Weights of a small mixture-of-experts language model, trained from scratch on English Wikipedia.
Training: 700M tokens, 2669 steps.
Below are experts of layer 9 (counted from 0) of a mixture-of-experts language model. Rows are named router (the router's row for the expert), up (a neuron's input weights, with its number) and show model dimensions 0-191. Each number is 500 + 25 x the weight over its row's rms, rounded and kept within 0 to 999. Numbers have three digits each.
After each expert's rows: "comes after" lists some tokens at least twice as common just before its tokens as in all text. This comes from a sample of Wikipedia text that the model never trained on. Tokens count by the router's weight.

# expert 7
router:510534491485472539498510536536529458525494525538528481544495483481526517483551512486514446501498518536470499513473525481507533507484495462486529503557529479487504513511454496506517444529530489490509488534487482547457510542517521471476518448504491488531453520485482500549496463479507487488487486489501516517481450505502524478500483530476512500521506497505512535542455474495507459500512502509484516551469535497519506509509445512480488501536529512482517491526494516499547455496532486529508515463478458540503481495518522470536486494453504513485503494529500480542459501456491520494
up0:446526476472483479540521472515481488510507476474485507519504499499460478546507535489485520498488516485431497474526509506531519487541489493479421490457470506471553454488465502507497472499504490464500500448471540519473487522528537515486482528487533501531497488513490506509500501513513513515489521520503564475458501528509563478496468525484515498511503496480461517469495495472512533517498547479495513490512523491455513471518467479511497477443503500490483475488491486465511489491529519535515522485485482505502459514491489464453515474478535562517523470528496530495469525487532524507
up1:479482499510496499484507472495476477470485514508529436483457480450496509509496497481481474540493514492528495514475493493492507518492522502485519480514496470483475535432490503506534493489537530491526458524505514516529508492552459459516547512512484475525501552508495507524489476566494543492515478474483492486462485529484494520493479507451513459459548453489466495455464521536495508481531530498520491551539533522477483514488503487489509528503512548497493530515492507505498480542464502494465489467442473521492523505535528508540478514510519482505500485519530493498517543481492473444
up2:500488518517484494502513496487488507524557460530515506479517514523468531498475516514499555500504499493496492475527522527467512505469490478525514517480506548496482519495437529508496515461514536510500525538503535496501488484480495479530515481518468505459473480520469485466491488468489487534505501522504476503464552512453493502533492463466458416517510531505520493473485498501505510495498519498471507491481518555513507541449517513510495468459482494460499552526493555471522460489468518495472458449477522482521485439462487539493503488537489514499458491536496476503505528521497517528
up3:501496475518474475466505476504445466524474478417486511446518483486519465482506436518481509532467465509483433506453521508519473518510520511516482511504510469511477531489522528524466503507501504535499510568506509487516502515505513486500505490510481518509504471477491497500472517517483460516485487513509488533498525500488470518472475490482537530488540485526506529449492489528479489504450508484539514521467523521452540510487501523506482557490483498495504553501456535491458549492484491463459490519506496523508462531545507470539471493464488533497512536522493492479520507511486518495
up4:459529558489474510513479545512505465513497497483443466486513486505511522478465486517487505538474499517492514517517504529515466544499553470489493536525503514472463506446474494543475504551524541495465472523488478515498479494501470435474556520482485502506448491548489482516527521538509514550506500520473487491488490510512491516532458532461520485493504535555450528504525520487495510498522537493508484496509515521466521508536454489519505505505500487477529541487517506509504522522489444479491514478475456469499506516485503500510481472533506463516524488465496496536502529516484530526
up5:497513515483518478528498460456550471487494487516509511527490510527464481502513458487461487490468492544514506505485524481508522481481519541517515521489491516511547527502501517480485466498486514485495463523462536502532508535474551492498498532515471474519507533495549456506488563525454500491504491481433547486497464496463491532527505428475502524526495505512516484485544484504507483463504472487541515507533548477505519506533495534505463516488466491472519491465449480518514494534501485507485501496445514495515542512528537508480521491513534533499503497460498484509525534479497463537
up6:553484483494502480494511482531507439434504529512522485490528505529479497493488517548498508540533517498532466495490556507485503470482572480492439479516492499519489506505553549487486475462512503494471531480472509529500532519503508495475502570500517519481468525509525524484507503514491492525496503477492510474512490521550485489484485473515489475456485481501499464478456517470521529493496507456489508477518551531474505498450519515458510506443479519509470439506502513492507505519472526503511489488520514475524524502491482500500475479492528538447495519493551542498495508493524471485
up7:478504493506523499485513527492508521455488517505499526498481563487516503508467518470461535496490503460448536487503513503515480497507491495526470501472526501494501501518504487485496550470427509539495525464496504471492481510455475527461507484542477490497524508494495496497477496513491505492488487480512545478483476468517529524516528490512543501444551489491489493515466506464521525510506462508478522495501436498438543497487513495517519478532535524483488524480484493545478465544477473519462504563546497489552487481498475509513514499511463459540519506502495513470488524431489520488
up8:471494496527510500466511483493515505522510523487503439500528499484497521495511485461504493501476488512450517521471527513503466521478500530496552485540479509490508498566497482553493497475501511494509451553510485511494532509535525494484500497506466469527493472512490527518456539504487463520472455494502472506461433536497488472527521425495495497483512467517469515500495525496482465545562464445538518517474508519515535462452509514495504512506547501468503503478496531496462476491509454501511479489474467501508470501539510464509513491480526493476496500528533467524476488498511533510
up9:451488499492501461479472534481519483522483524491527477482473504490491488495486512501523480488489520466513483505508518512516475500483506528522523502498502517538436523493477502487514502497507510535496523494526500531551521472520478484493519495510486474492500542530475506488504514538468545491492476475512530456510527518492529534488520519414507469466490480500494478505528514478507554523468529506468534491498506455451510495499530491497490463570512503479478495476466553530514530537463501489479474482489455551506531514542529506472479502505535490505520461524481503500555559502513478448
up10:499481526479503510526512505443487503493539460516520535476493511544512530474505449524512489525462532531529504501474530494503476490503491500493531521519503495469571510509482547496473481507496485492495527479507507499524508535511538532466511526544488528470519498462508533478496479486479446513454497532510501472492505481482502536526465487492510510475512516454558473517523515506523508563485503489523542482519476491516486502546438517454486478479458488543476485505532470548459456506463488516498521518507503465494495511487497537502493508495510485462516512474505498486527504518465460450
comes after: " ", "2", "1", " (", " in", "–"

# expert 13
router:493522519462516515531523502482515479467534474527521511490506517498518517486541499486525461515495508512461480485467545468486523484472497518504546546509505531494505531490471506493437488504506530448474478486498540532499532523489548507498501493533469504489478523491496536496469499474447501516469463527508517491448512524507531470535488494492507516533508503486512523518490478504541525527492483496492535530513502484454470480515477542453516494510494497523486528444419527513505456498489489508490505490520481491547554492515515485507484521472548559483482490519476507505472450460505490522
up0:487481473482522545527593466478503500532475502465523485519526525518496492505542481472533487486516483509474504494476494520486512517494464519504493491482517507538503518461492507484543488476527507490512428495474500512486509486500443531536486535511458517539431467533470493465462457469517499463495501521501505471492471511519488498510515451468510521538513491503510524520475490493478536498507534504490488482469506525514520503501499484457493535491502506521511547472479515514453498472545499466575514513472493496516530476517500515517480479480520531538468497512517507446506519476489493504
up1:490488488492539487503505503483490496530521486513465498529522501489467460491535497525489504516526490501488536519485483541520517458466472488473516482482495496501489525524469493511505506518465542484478477503480546497510482473504493475541553454552450485558481496476479445489485479511503486540468508513467500499496481465498490528498519504484514461498507525531499525496485517495485485490486538529462472513437518539499464524505449456516495490513482522508466473492533518545511483467522505503457499497501501508556502535499514475567468455450534532490487480519517509489504475492473520560
up2:507490489526462502472546525506508462568510526482513478467447499476517490484465494520487515549513469502551517472494515491531530508521485500485478507488478457480481524494531538501514453466517512560531551493500533477486465498479485512531532473500494474480508533478518474511525462543498476549471498481447485536497505514495469551495445492477506476538518504460519514503494505512472507485512495505526527487520475501518538533510468498528509490472488504510512452514506533447495481444485497508477490470516443488503508481505533475512490470489507506489544485482530470483501509511527524484
up3:494500550529507480501519498488502458499490502502477494503502499483507478465485496514479496471466496496453546505510473492460518476494504522481484472510530411521492485456496473504526492530523499482513538534507536530530476492514509500519521488505478548567512506505466497507473478526520478515466466500520512532514496473492524481498502533456496489519547537507494510507464469497470554559492514470511505468476531542478502525509483492527467507447556470494524459497535471543478530496524447502454504513505513506474463532499501499528477464475471497511519477493457491501473509510506516531
up4:468547497519485490540482488479498505531510526495499505479499486489497502496537489527497462506508494521489524494474507489499521491484479462478460501525530489503489500529534503490496451542506523518498476493455478497470490505524544426482496439469525471463557485509489570505507518522479497505504518503457510499509508516516472503498466521473515518500490518542545493543507503469486532505499459489514500497476488496460496539528489486474519485522493479545522484485507497479540468513500534545480478464517573510501465544514496550534531469539468525462522475468486511478506483476494456484
up5:529499484519494573514500499532568541503468509517514533478495531465546490519497510464505518491530472502513488474477535535509531511530486509511554442499493461499481497499508524503525521509516491543498500499491483488493472552511559479492462501509509524514483539538512516499482489508469463483531486510487469472551483463526501520519491518475498456481486489510440487518465489472513471512503504529499446489482488473491515502543518548465489497507494531513520506530462518483514480496498508495480517473492506551502473548501564497484494486472483479492515452507502492528512510500529441516
up6:513503485554521502492486507499465466508520504513502464453502482505516523549527478498499525478516479532534527521536523481480510473544524475522501504521516516484497528443449492508498526514509490508438490531500494495495506516478491541473584514477518508482520486519521535487475537473461506543511510550471453502453505491509503502539504493434491516454548483499471507500497499518489511493563492494487479484515505508498506550467505498526529532503515508490486500454529485518500498456478444530503477509499504477509544482511519466493462537464472487478466508472502502524524533492508488499
up7:486511503518514466479465479505488485505497483529467536463467503513526460520477548490498546519504498495513468458477473486497483487526504456498487477536477482528476472466495545478489489540492516534520495520479524558497502494458510503516534520515451513509466529542536475553518481460466436507467506502496509514487521467512485482478490578536523475526547510508530480504479492464489489465481498499492500466509534467482502497473467490523494558502487508481486530537467481497473515471465492480507494523530528520505486487486516487537507529519516539481543477489508458502510535512516498532
up8:454486456523532501471516519532514479473546499482509512488480514515507497561511495517472524510491527542534482488477437529541499496500530521484523484528495498502499558471500504519508509478489536504510527539464492515499514472498511495474519464520485563500515510484523488490541506500503513507491510486466453477466481497489499472544460492535462505489513460486489465498528515446506457464513530494484537518514508493479523447504498531505471506504495519445505465530491506505494543524437492502528474447523534531478485533508458479516515517542485489495472498485522465502501471486455498517
up9:506521508516500535501526499489517509540470462516519485505491500494521526499474478462527505500458513507501494495545446527515511519525492462518505499459516527476481467510469487519488473481508509534505511543519481511442514463488506507552479473485479470510482504495503489545536494479483505514516525492481517522560481496551528460464421502493451509541476513490530526465507474468502479481521491525459575510529508479495482501484514505509521539557506515480489507472489505517471469480511515465538486466492503533530516485460501492510486506488528538473515462521538516489465512475500452500
up10:548564474526499492521494470484515473508535500534547523452483471519506496506518502526535488464502488518485502515487506537501519452460485479485504528527548477490504522482543497489477476507535457500486505514476508519525460507482522519513507451494496517513442482458519523525505483558479518506525487518501447504496459479490542551515483501482490508484487448525519508507475510475473493493486503509497488478551505536497528554541521520462478481534518485518501497479450522542514475489560503490487519480486476499510455512529511503466518476474503458481484496534493512504534510467491529512
comes after: " |", "N", ":", " It", "″", "°"

# expert 2
router:518495523504548532528535519504490508538534514496545465508490525472467523488496454495493498531459507542482453483476551505549478510494536451470480478530528522493456460491493533504485486518491548493492475506473525529491524557529517488501536501509494496516463518494488520502531483505445488541495482507486526552481460541518514505470455539481500497520531482505517529500503459495513482521511507514520487543477516489458500488474485507460519487475497500517480513474490514501531515530502492501506463514483458520524499543506537480523515488469511483471509450484480495474443505447478482496
up0:517560519485504493458468547469494470520496536509477455509527487513540491533527491483492500484493482457432508510493499492532523500513516538526512482509520533464436515491473523512499509479497516445497533519485511479472505472500488471514507498502513502532529502509502520526478479537499466463466496561524505508506474502538467478528493498544513448496502538527498513479484501479511474555500479516504452510490505513502513486547519509490488493493516501504494484523502531503515482540517500503483520490532549505471464504523506471564489506510502505502528539485526439531447438502471513521
up1:455493489456508478536566514475543505477459506468496461510487466504488512533452521521502509481508529506495504474491500523512463499496464460469495498542492449485485517506503492548515513508506475511494542484519524510505513522490518537451481510477499463482464512517513472539429498533548504524531510512496514466490490516497512498536521526493505485500505525482469501586500463505471486486541514484527464503493463519527482508479503535504511512518534498514463516513502493515494514529490513551533477473474509475505528497504481473499507485463495489520554514548510501490478576493502469511
up2:506460551486503501509522478520497501489520495525523542526511519506492565480575523506498506502470500516506535482451503512497508483514512501567495469485533490491481524493508531504498496534506468488491503518462505479535499472443485526510532495505481510456494492499511482495495473551462534481489479507510537441523488485493525510523493509471462491489481499487495501498488482516495496487518498514528504479496480512491470490521489494475487538516498494542476479431534457460518508493502479503491523471477560512494517515507514466527477513536514534541458451513508549468548494428492491456
up3:525502522477536485489478480511493506511505471506483480503491525447510515521500479454496461523515483505425505533463493513468560474501543482486502475476534514552526489472488469454512520468493485476484509582451518524466555530519499497509473518529506515507507511508489525503501500450492488508496481462486484478541491485535515506501510508458516498549496472529515513496480491508505561510500490517483508511520487479482499478478518514477518460516538493497487501487492482481474527508558516522529481557518493496503514482517487503467505529463554454475513518471453511488515491497441492495
up4:494512445462473492500497484476506472516535509502470489461483546484441533490477473520535468520525494523542496527503456558523539478529476482513506512502539508503504493519493473484484499516484529525464492484450509524527490497485462518514458531503490485476524536521518490485495515490462453496511490496498475511553509507478490467531512467458511490542528504497494523471438459489494478504464520490507493508456513510487516502527497481495505464489493557466444507491531494480495560485486512492515512518488472549534524482470537522499473507525500515509530452522448470504497501483482480524
up5:475573511505519513515539498536537532538524543519494492498503498466535528504524473493469511498510531514465527475486475513478527520509526523519570532498466525502480517511511475473529477486488524500515494492466492495485494500523471461461466529512452508547497489518484498536516473475472510483547466484522510523502455505486520490477474474479468479488510498477530499504518518460461494497489519460474478466547474456475486520524484504490495496520495509518469520493500484477488520490494502514445443472522503477456495526480536453483491474527549539472531464520513466498501548496511487493
up6:520461469502467478519531466472500525510447486480501469523534515491548460485516543497541490527506505481495524521436499502531514478499470492521556477487452524542477483509519521510524502557530520481490460463519488504502494525489508543498494495541496521511487505470523534513478465497521467509504524508477554522542468488488506486476509508500496466550483491474480478515479505517490466494522479516507515563523492504498495519554522506499494535512483500494497500471499475488536480490472483508464503531488520492503482531465475486484482447436488508444539513517511533483506439510511486499
up7:488467471505484504492505547494457483502497512521516543504490497487526494488490498513485506514495510519493502504525459536492499481490473478518496476543517518525500513478501502444473455553459493487434481551489484557500471534473468477504483511530502487510441507458517507503494517477481502466522516562509497513455503462527500546509474530516489472521559504474458512485500519481481506448529539499554470506480517508500511500506513519515483540470515466494504493530516511534523442470473488527540516539534481476472503487506456520478467522490519532469518467518504510496518495492523520526
up8:456490486470482464467478479547467486502481529534474470507509480485444536492509527533487515493553521528484483446507519460487509471509486504527510521518558509486468529503529487516490536463521544534466471490496487512498495482491502487496468496471525491544493481497511511502530545476499483484490508450539487470506495501537502488490527511528465429504493530497478515535473484497497564512496523486507467459512541485482477522463510510511495535545498520492504461500511487490501517495507498474480542514476497562498530508517493474484473541497515482494472469565498466505488504460485487471
up9:513505457481515508495521499495524502493492488449467502517527487486519475512516498508541442485494504488526503480475510516509499471530479529528496528486497492457502457488484499527507597514511487522483486521487484558495543461501532534497465508550512519537478471486505531544521469469467462506513467529463480491501511462498454527540535494506520504469505501510478510509498509515512484459505498515501518526467494567509546524563526514516501507518497506511535470505491473487493517471531467469516497500497530509470504478492528522499510444509480451507498527547469527502502460527521499507
up10:492472471469488464527506575448478462501477502510468526443494528523464510497546513520498499528542511489502496499493503522473465516541489542479507533521501469513514490524529482537501482468470502458526527505519539503528493493444493466503504559476526531528495511483496519505523474478513529511510491508499546503500513506470521507503497535470520475478480540505513490510524442505494519479491474466530567472495513485498509529487487525488495474518508483498518508522484487495529484463536538492477557498509504505500461496514481461511480514498503476513547485510484557498487466465491464443
comes after: "\n", "|", " |", " the", "-", "=="

# expert 6
router:496523526462480519503489492535521472463494510504544521492499522485507552528541471477469474515462498482482542472459543484526522481485501505488521507481524492509527493531484527495510463516495518505493518493478521524479542545522518500473560481499504503511488502477521560522485496484489487487477480548483535480508490470503498498528506485522529456512489515500463494548472461513569490548519489497521490568484551515483485513525481550458488518525479489506504519487479471497504472492486478506531495481485454571510526483508526503522501474494512482457515487506481511544442490464510482498
up0:517531496513519519478474502512499511562481509503511498517538503525478512545540495534512546523555495479515506537508472531488498480502513473492467557473543473482497486539445501500492486517497496500476484511483505482485463520462505502533549446485447498521503555496507486521571541518520440508471502471483503506498505512471528492473483527505485472500486541522525497479507531502481495514525498484465531495474511522497485538513486516490446477480501486483499475513504481489520468502454476482525502470532492465490496477522519521467503504525501508497546508532485481492437520501433507531
up1:478499509500518540502538501507472483499504509499491486526479520520510541493500475478480501496522487512522504513508528551484500500470509508507509502495478517515487465494474520527493529513498489483481461496483514501521466465520517476510516487521433483496557528499490516479467469449414488487520539479513546498507514536511525509518495520508540494474520458481451511514513475500509496507541486477492475501511487532558529509508529529500484462510519476533475541449476503497495475479451507529501521467499482535484479509536470490479492523499571521519576502505522492496526510427491472464
up2:495467482465525494486510462486510487462503477527539468528544474543466506459506551514497494470518475497509467514486489496504485488506532447548456485513474480487546502510468523489519492524550541507511500490480523493480498486534509452513523521444530537526466495418493482513470499508487501516514536509523519487473513499488527503546474520501502513512469525485509514490494478482465526494506541495487481498488502520448525507482489478488476518470494471498512451530534465503541477503484476495533507557505518505511502506476487513500511546507504519481467488492532478528544463490532436494
up3:492489455444483482523489523500506469505520503492470475516495521522512465514543452484543500493483478502502478478516486518519535493488511485515519510495541467524499469503483469468439481509541500513484537486483510543505469486495542476550472540515480506510513502535477521506484549483526518496502519508502504488537513493518505492502505452499519504537487543550473517516496500484495481459506513525518499522494530510535490490534479493476495556498572538445479503483515516500533551512504510467484535520464455526506495487508461542488453491487506511465470464468442506532513462489502485501
up4:504511431512482520479495519516529503515536546507525458516534506471525504467492488509508545573516488540460512525484467548537482484522501479515489498445501471473500442477517548498459491499505502473453491512482493499459542469520519494470541463512482476513446508455496485465517520462515519485510470525493513515497473505508505494510485505493530510531500512510570530476512502466487496450487495512487488503513494462481516476503517468504482471522490498519490508520515508486477530512496493455484534496491482488532515512506516511467473538481522482505548504522456451462481513506477467520
up5:484499465498481546524498469490494525513504510494497454542488487474506534506472471495530466509507494497507516477534485508486483528499502463494484540485470486494516511440487492506464486489518478507506490518491522454457535491521514511472513522531551487534462528461484515477468530515479527467507469482524513504524489524533535478503494505476514523529516465541530536496500530469512509489481499459506546493554515477462503472514538489516480467467576489491517490511482506509468492566507508456473574504512477438490485498507521518519501520488447526510508510515446513489501522510498516479
up6:496490493529513533508484500519504480458528485508467470524531487502457507543475524471485496481470464482443470545453477503524487496545526491477513535534519490502515468508475473516457515556525492492499505535487489508465533473517460471513544479515497542467470477468474483538484450490493536484513470541480500502495464518488488517501499519515545530515504509505493511520479514529478498474524549501548486503524497508535512490510488480487495506526486554506487501479481470490509538561517517546486476498496555502553509515500493557489505481460493518503472478488481516497490535483455518525
up7:554511494472458488502507454512531504512494506505476493515530485498498520496516462468502484503517461517468469489472484529471495478521483524503459501509515535466509506511509499531527528490533521522442507560538498518470490460504528496485520481531530487517474481461464485553483503537524513525514530498530466484505475509521507472536468566510508548525493473468520518455492507446561535479480530473483547485495495556507523492490544480499525475517482508500489514498475496519524525506485462530471482492477470482529476489468461508547455494528524498484470489495487471518496516506493498493
up8:496480436514499526496498543504518481499539495505470484477491508516534520518507477518536484463488476496505498488527513522459514481488551533534502515520489469526515494503493497484539491531468491464498479485530508536476512535509544506457497448533482558490457544490432516470480513481519511538473494505525535489497499488460458504516500513498504487528470498449521492533509449527453542511513515531490474488506502508510518538506476505506459484488526494476496507503484495519512481471520441473509502493453498503483500490534480473560491457471478497488495509493503517465474489536452523451
up9:514512510532497504543508497508542506506487478475526505524531524476519482465522479490500482510517525488533467484485503493499480474521487539521481485552518518463494506478487505473508495490454564488479495521506477515477502538517495485507477457455491503546499466512510484495476467461554486490434488476522514463508473511493510525479442526524520509491529482488562522462500486489527524524523459517490533492470529497514470467541464529493469526508506490484474525497533501493495490503470520522447477481495537499560545543544491462513508476485531542517503482473515499535489499475526508465
up10:507498509513500507475487536503451487542479486538534486516468554527525510504494488499514492500537521518463500492520493472545499490472504524515470470487519503518519495460453485451480525477481514485504488527499523520463545562498496509525486524468531485491509509478508485498480529486460551511519504458488516495506508518513472481500468566492483465578495479508487497475491457512481522471492501526487536503439458482532533534473489521489508472499508529528458510460490511495512474518521520514521464550508509514541492517531522486520467556489518504534483453503506501503472504485519499539
comes after: "\n", ".", " |", ")", "==", "==="

# expert 0
router:518520478514494487487521515554505482538524471526542461507496494483538497539488488488481471511491482517484482494469487535491516457504524461493538514472501502452521479509455522527523497532522519475470463509493538510469505549490519485489519496503534517543537558495470527535457490471478503524494485522470517520495465520508502470493479501476486450537538541527530555551460511478537523484531557489529508525462501522500511503526483491501506494516503528464471502503467539464525456499483447523496498504490488517495516514534505516522499501510548503463513487519471477541490518512529488495
up0:514491465500521518502482525534506528500493515516515534469480510468490500483510495502505433478507436472504513500478478471535490501517492512496468543526499480496479525502479495491492494495508492497541461478490493513509482476492500490465503482457495540514494525464516474531446497495521500527496476505515520536523526441481537553507541522503485487494542507560477545528538515547495521509527478525489475446520522467542471482494483494467528494506524536486496480555479480521475538517463464526501521512507481567519505509508515555520552485470503504480496492472491510501486467492518466466
up1:513501491524490512520496500546553484467533510515518487487501489464537469513518481506496458484475548534496537505519562551502530490523508497519492528516506510525481460474501504484494511513517511482454522508497518494516530540464502500492512520500500542485513508452492536499449463487468516493437518488494511474447456481479504478489490521466499450523529502471505455510496516415484498459497505484490499525495501495489467506504489467531473452527517542499461461476518485501491476507512478519537528486524526542502525531457503490477474520518496535452492503500506506487518446490507519516
up2:486483458471492484508507517527512490506493520492527488537483505455470515523498469484488511537515494508456535492535512509527503496491471498471466528529512462518483502489495480482505515516448565513541492513479496494492517510502492510482545507520515443458509471511502488513506526524511509527529471481476492519451518482488474460483451525463509511520544482513498539512496498497506452498465434463494508539509536499491475502467459505515469508521482518529531483506443510519513466503518500482500545485505444521509452477532518490488509505470479487516526511521413480497468478504514524452
up3:482502485536457529515530540477471487530491530468490527538505499487522507490544525520530502485498478514440508476486551509472539521514520472504524490468496476562484495506525488506501487467458492471495452503492501501525497488535522497532514526508440526505480487508547507469467466453490509471497485483544545518494497500463478491508511493486525512497504534511517523498466484482482514502506498452560577448506489494487515510513473517493456527533509500497511520505473522497510494536472538567515460486467514528520475503521521511471485514490494491443489501498470520476497497480493528529
up4:520518535498519536488497530464541466476535515489542509454507517467460511460495479464525490523494524498530494534472526517532507536512523520530502488461547503506469505494497508520503487484477495494517477515453502501509485472535485495498529502498491535507519460477482546471453486470485510504481484506528491495473477487489565477541532507428508529484514515484496446529447527535473523508535526519483513535537519459499498526465505500464481486481551487519483501518516486526520481552477501492497515507487435533495510494518502507495455503501507526512484471536530488468513546495505513522
up5:521521507498488464476487509525470465504518512483495423516461515471545476519490485466468501504526481512487476535534503520473519495471482499509486554500504494505484459499529492530472518480471487527496523547520510462500509496525490492473557505515487508505484515538541503501496518499469457512465491504497499486500488475573486481526476505505501480514489511548474524490506485509516481540491511487464529478494486553480474555522443492508525475469490506501478504528435494516568516502513528452527543473514469464488495504474487529496479515494465560506516489521522509526494504517533494464
up6:524470503492473515526526539503489503496499501489545533495469491501477505476556481494483469502465539513531499512479493522549474495487507500562510522503484488444465528476498502517500492522461456523472486500503487509510489534487491452489501463495498474512485461455525496445476470553492516506492511470497521473471484491531526470531531464536513483498467497476510472485453511509503533500529490497501537489560501477517508502497544486485526521503504474495522552584505465500484486531477492510492497522458460511535476512481493550490464507538531536522495487488512502525519541486508475480
up7:456500477524503498474476471548508532499495492508494519484521503522493482487520504513485428500536473504533490528488516498529478486527510528483510531502494492561515506502509524500476530471546498495480482501497507518474510442494506493536564425483521544523507519472460487489473506489476470534524511452504505531548581471493476479475466472489523507485476502472486523530489482508489442470494494539490528490498470519472503494470489488480491477516533517465497485496501467489454537517470490489491503504505506513484512462486495472525486475511538520457481503475507471488464514501551457510
up8:479560476459511471482515487502541516543435516477494522488544504519552528485496508497533525498561487475480508517520506467472520448509546511506538523464502506518481537505497557471513535485520487483472480529473507503475494546496486528479526490506504484490473453512491511474486525493502542556463489556521488512510513460493503506512504507503503501494507523516519523494447484485510529528468494490486491508459497491498473541479487514468502529481517482527514460491522498490516491459528447477516513525481448524523514511479505493510492492503474496496505486491474521477413505506479459509
up9:478491480510503473493474498563469527503532483525514555497503481475502500482514438474442496479452493562519501502499506491541503517487438504535513531526496479513533495485487479478454507487529521502471503459481529492531548493498497511504496500497519474518461532494581512496496481456457515495484470539483481483498463499544505484547494505453503488510527526520468513495517508455466490490488490487523470470486518476519454551473469491518479506455445477500460453480524489482529477497504495476532486470472507509511489523478507507524505503513499498478521484533502490516499485479482508481
up10:472475438478492526519482525473465500527505530503508506556477505483518481513518445507506509541537484492491495490499535521512506514478506517523450522513499490508489503481527541454484494524478502517483517499494446528460474516522527481515502484477471455450534481505543546470476476514476498508478530486513480516513461493499515466454539508491484471526521518498533553556476507447509558508515514471462528533566538524463479508494556534506502485516497514489505455519475496478496473490501493496473485476483511484492521537502531472497517487494508512523460516514515484512491528508493471482
comes after: " the", "'", " of", " in", " to", " The"

# expert 9
router:488514481472521544513506508510534475530517536489520483478516575481514482509508470446500446480510515511472483474498498490535541455456509517491498515493506496481498494505466515491486477510486498474455498521502530533482529576488499490452516504556494514512487538507512518494477506504451473526468512551477542529492521496512495512540503487468484480549489513534509522497495498491497553496527505524534521532512551525534500528497459530473478505494493533480465503478477497527527478526509491485499504468457469531540511493505538495523480501487526493521519456510477492510475506438461513495
up0:512546478514498473535510480510502540520490513525506497531509498470520454545496482488518545500474507445494476494485494493492476498523526504482507465468487478463510486485479490469534525586502491548521462473517459512456501455476476483516502507468525505505521484479542540511550508503508485495518508506543501509473514523534541485520488542509484515462540490470517508494476509488494477497550490471468524486527522466475516500553503506517491518508499473500519516461481480520519513523406526508497479536489487491470449467465559502496495477483491516502528493489490479483471508494490492514
up1:503451513492542470484503466494509493501468471505532503499500483508491530499512545496515547509462520465463473527516459524514482510470494485487496520462501503500499481481457434475527491515523576533487451492495462515499482503448549511504478453523496511549528528469510515513462507485510466489505517519530522487499445493523487482503488482480496480493494517500508498461486487552483482557491513498504474557493519494478518514496482482495480522459507535564513509506447501501521529540528504491463492477464499533490497520479474479525501521492480456521486500509501490523494473497511481565
up2:532463491533507515509525473497479493521454547536505519479510494469515495463511518526474488516460520554528502499497503459483524507504518451532466484528525492503506448469501533541500478520465486505512543497445496515568497523461517514486493510524485553519508507505453506477505436495487549470505500504482557495518480478490526541472514519525575470501509509494481498499516479476517486481476495472533524520532534479516495489513464489512503524502534466468502490479484486486494496525507475471475531501528530483497494534496504526526451487520489482524456468482477484501468455505510498488
up3:517535486510461526469516457518514492537509519499487478492511520491499488479469475494528546472434497482511485530456513525512539489502543485486460480508474472461503453486497498496468528511504509494444488457488492518482482530533562499498507478484524477546508497516498493529478510491499538496477463515518522487544525472534465449454523557535505479493503508516502508468486507506514519500583533466509512499475518489484490487507528489457478532494545456496510534525494481500465516503482485504516474500480482510473526512482562492512493523508509523464482487468490486542518536488484519475
up4:503528517505514483519532451494515483491452506481510496506509488487473514526473484439503485533481517499466476517507509503463510481533563483523542485547493458477571528492496449507505527539528502516471455499492473532447465492505486513525490488551484499507453511528492556536502489500500509491486472509541502482531494523490485484499496509495482503476502462509476507508461500432482539481481517478566508490493494469489524529510557485518497530535484476514515518502487497477513508524475494526546477543495501560484503507515511463524517497474536526480469481512493507477527492481503524513
up5:447465486484484502525494525503517458468461505534523489493541474535509517511536495546489508497517465498482481495465503482500498472478512425448508477465521514527535506530510573486458465494503490516508539486452487514503497493495528523517515496475472522517529503507475520482444534517467503544473498479529506463492487469516502483451479510490467511519509513509482512513481479457510503512476508483470506521529481551488469486510503511525489493500565479506555480516516539548517485518454492490535504483481453472524520495508487485497512513503518519465452488533506493504500483479493468542
up6:452544475509455541513494525526525514482480517485500472482512494492510498493481519512483484488499473456529481480518487504524551509528473498511522507495502493519460516516504498574529485483515506510511491469507543475504494457500511511489488495502449502539505559499503528518514486484493551479501484500512484503468491508552550433536503469455482467503484469452470504532484522498526458531495509514464490483525494501497490511513519478449478529547489493541491470493520555522479516561540509476500480512464514526513512513484516471537501538516463515496507471514534501525485505453530514508
up7:516518507505517462511533486502477474512545520534525503489474508468550493517527514446495499495480529508496545521457484474498481524470491495505542528545502538539472485491528529507507499521465522493481494527497513487475487513499468525505552513480494517515529489503476487491490481510519537483479428517489490503494464486498519516534528528537525462500553465466494500498515522475525513478487528492559503522540482459501503483562488488465530509492520474555489482506496506524497449516491482552509520507522495489458462490510532463497453491475463560479511455465485503504512511501490512493
up8:504499507506513530538468480494512475525520461542489511473482497462572535550521534494502562511449500498529521488475510518523512533478515444520522487513496524469476506478483521463515496541511502533464519492486537530492491515510492468487553471522451489533510533518472494466514465500498449530473516482523503505495518515491533497508459496511495508458481487489504476526487482517496506466491505514539527486506518560516493486516453471518488460492487540555498501472480510587521489495485485512474528486505521516496548497516510492475469481477533528504532485502480477499508516483486503483
up9:483552469476474534515461503516519498474509548550533483490471482493523535518519498493504484480498523504490522511479477532517513523510510481508535521471469508477485483439496486451492492562479517485541504522518498469466560443527510475498475527458510493534502528500518548526494530466515516476557494478486527552464513525561523449516490470464492498531515504499545490501508498504487482528510503480469517504511479503494510476501513492521499483512531512488532514505458524451479479512467509517495540492485497475476473471488556497485466522489512464486517486530466501533478517494473497515
up10:514494458509506449479482533517471495540491515486541511497544526497459524509508505514490472494540503503519467468480529481527488459487514493547469528506463489538504531522492510510482522511518533489476503466474522504469494435507518480517514449493528486537482485494506472527470486543498574514547505478462526503525503492523512492516480512449508475528476504511517487553495523518471512493510488472513489504483477481504521502523557492495521522563497497469463514509469483449527502487491506530477486486541499546502476498550505479474473496514543495512534542502508548508475526486489486469
comes after: "0", "1", "9", " ", "2", "3"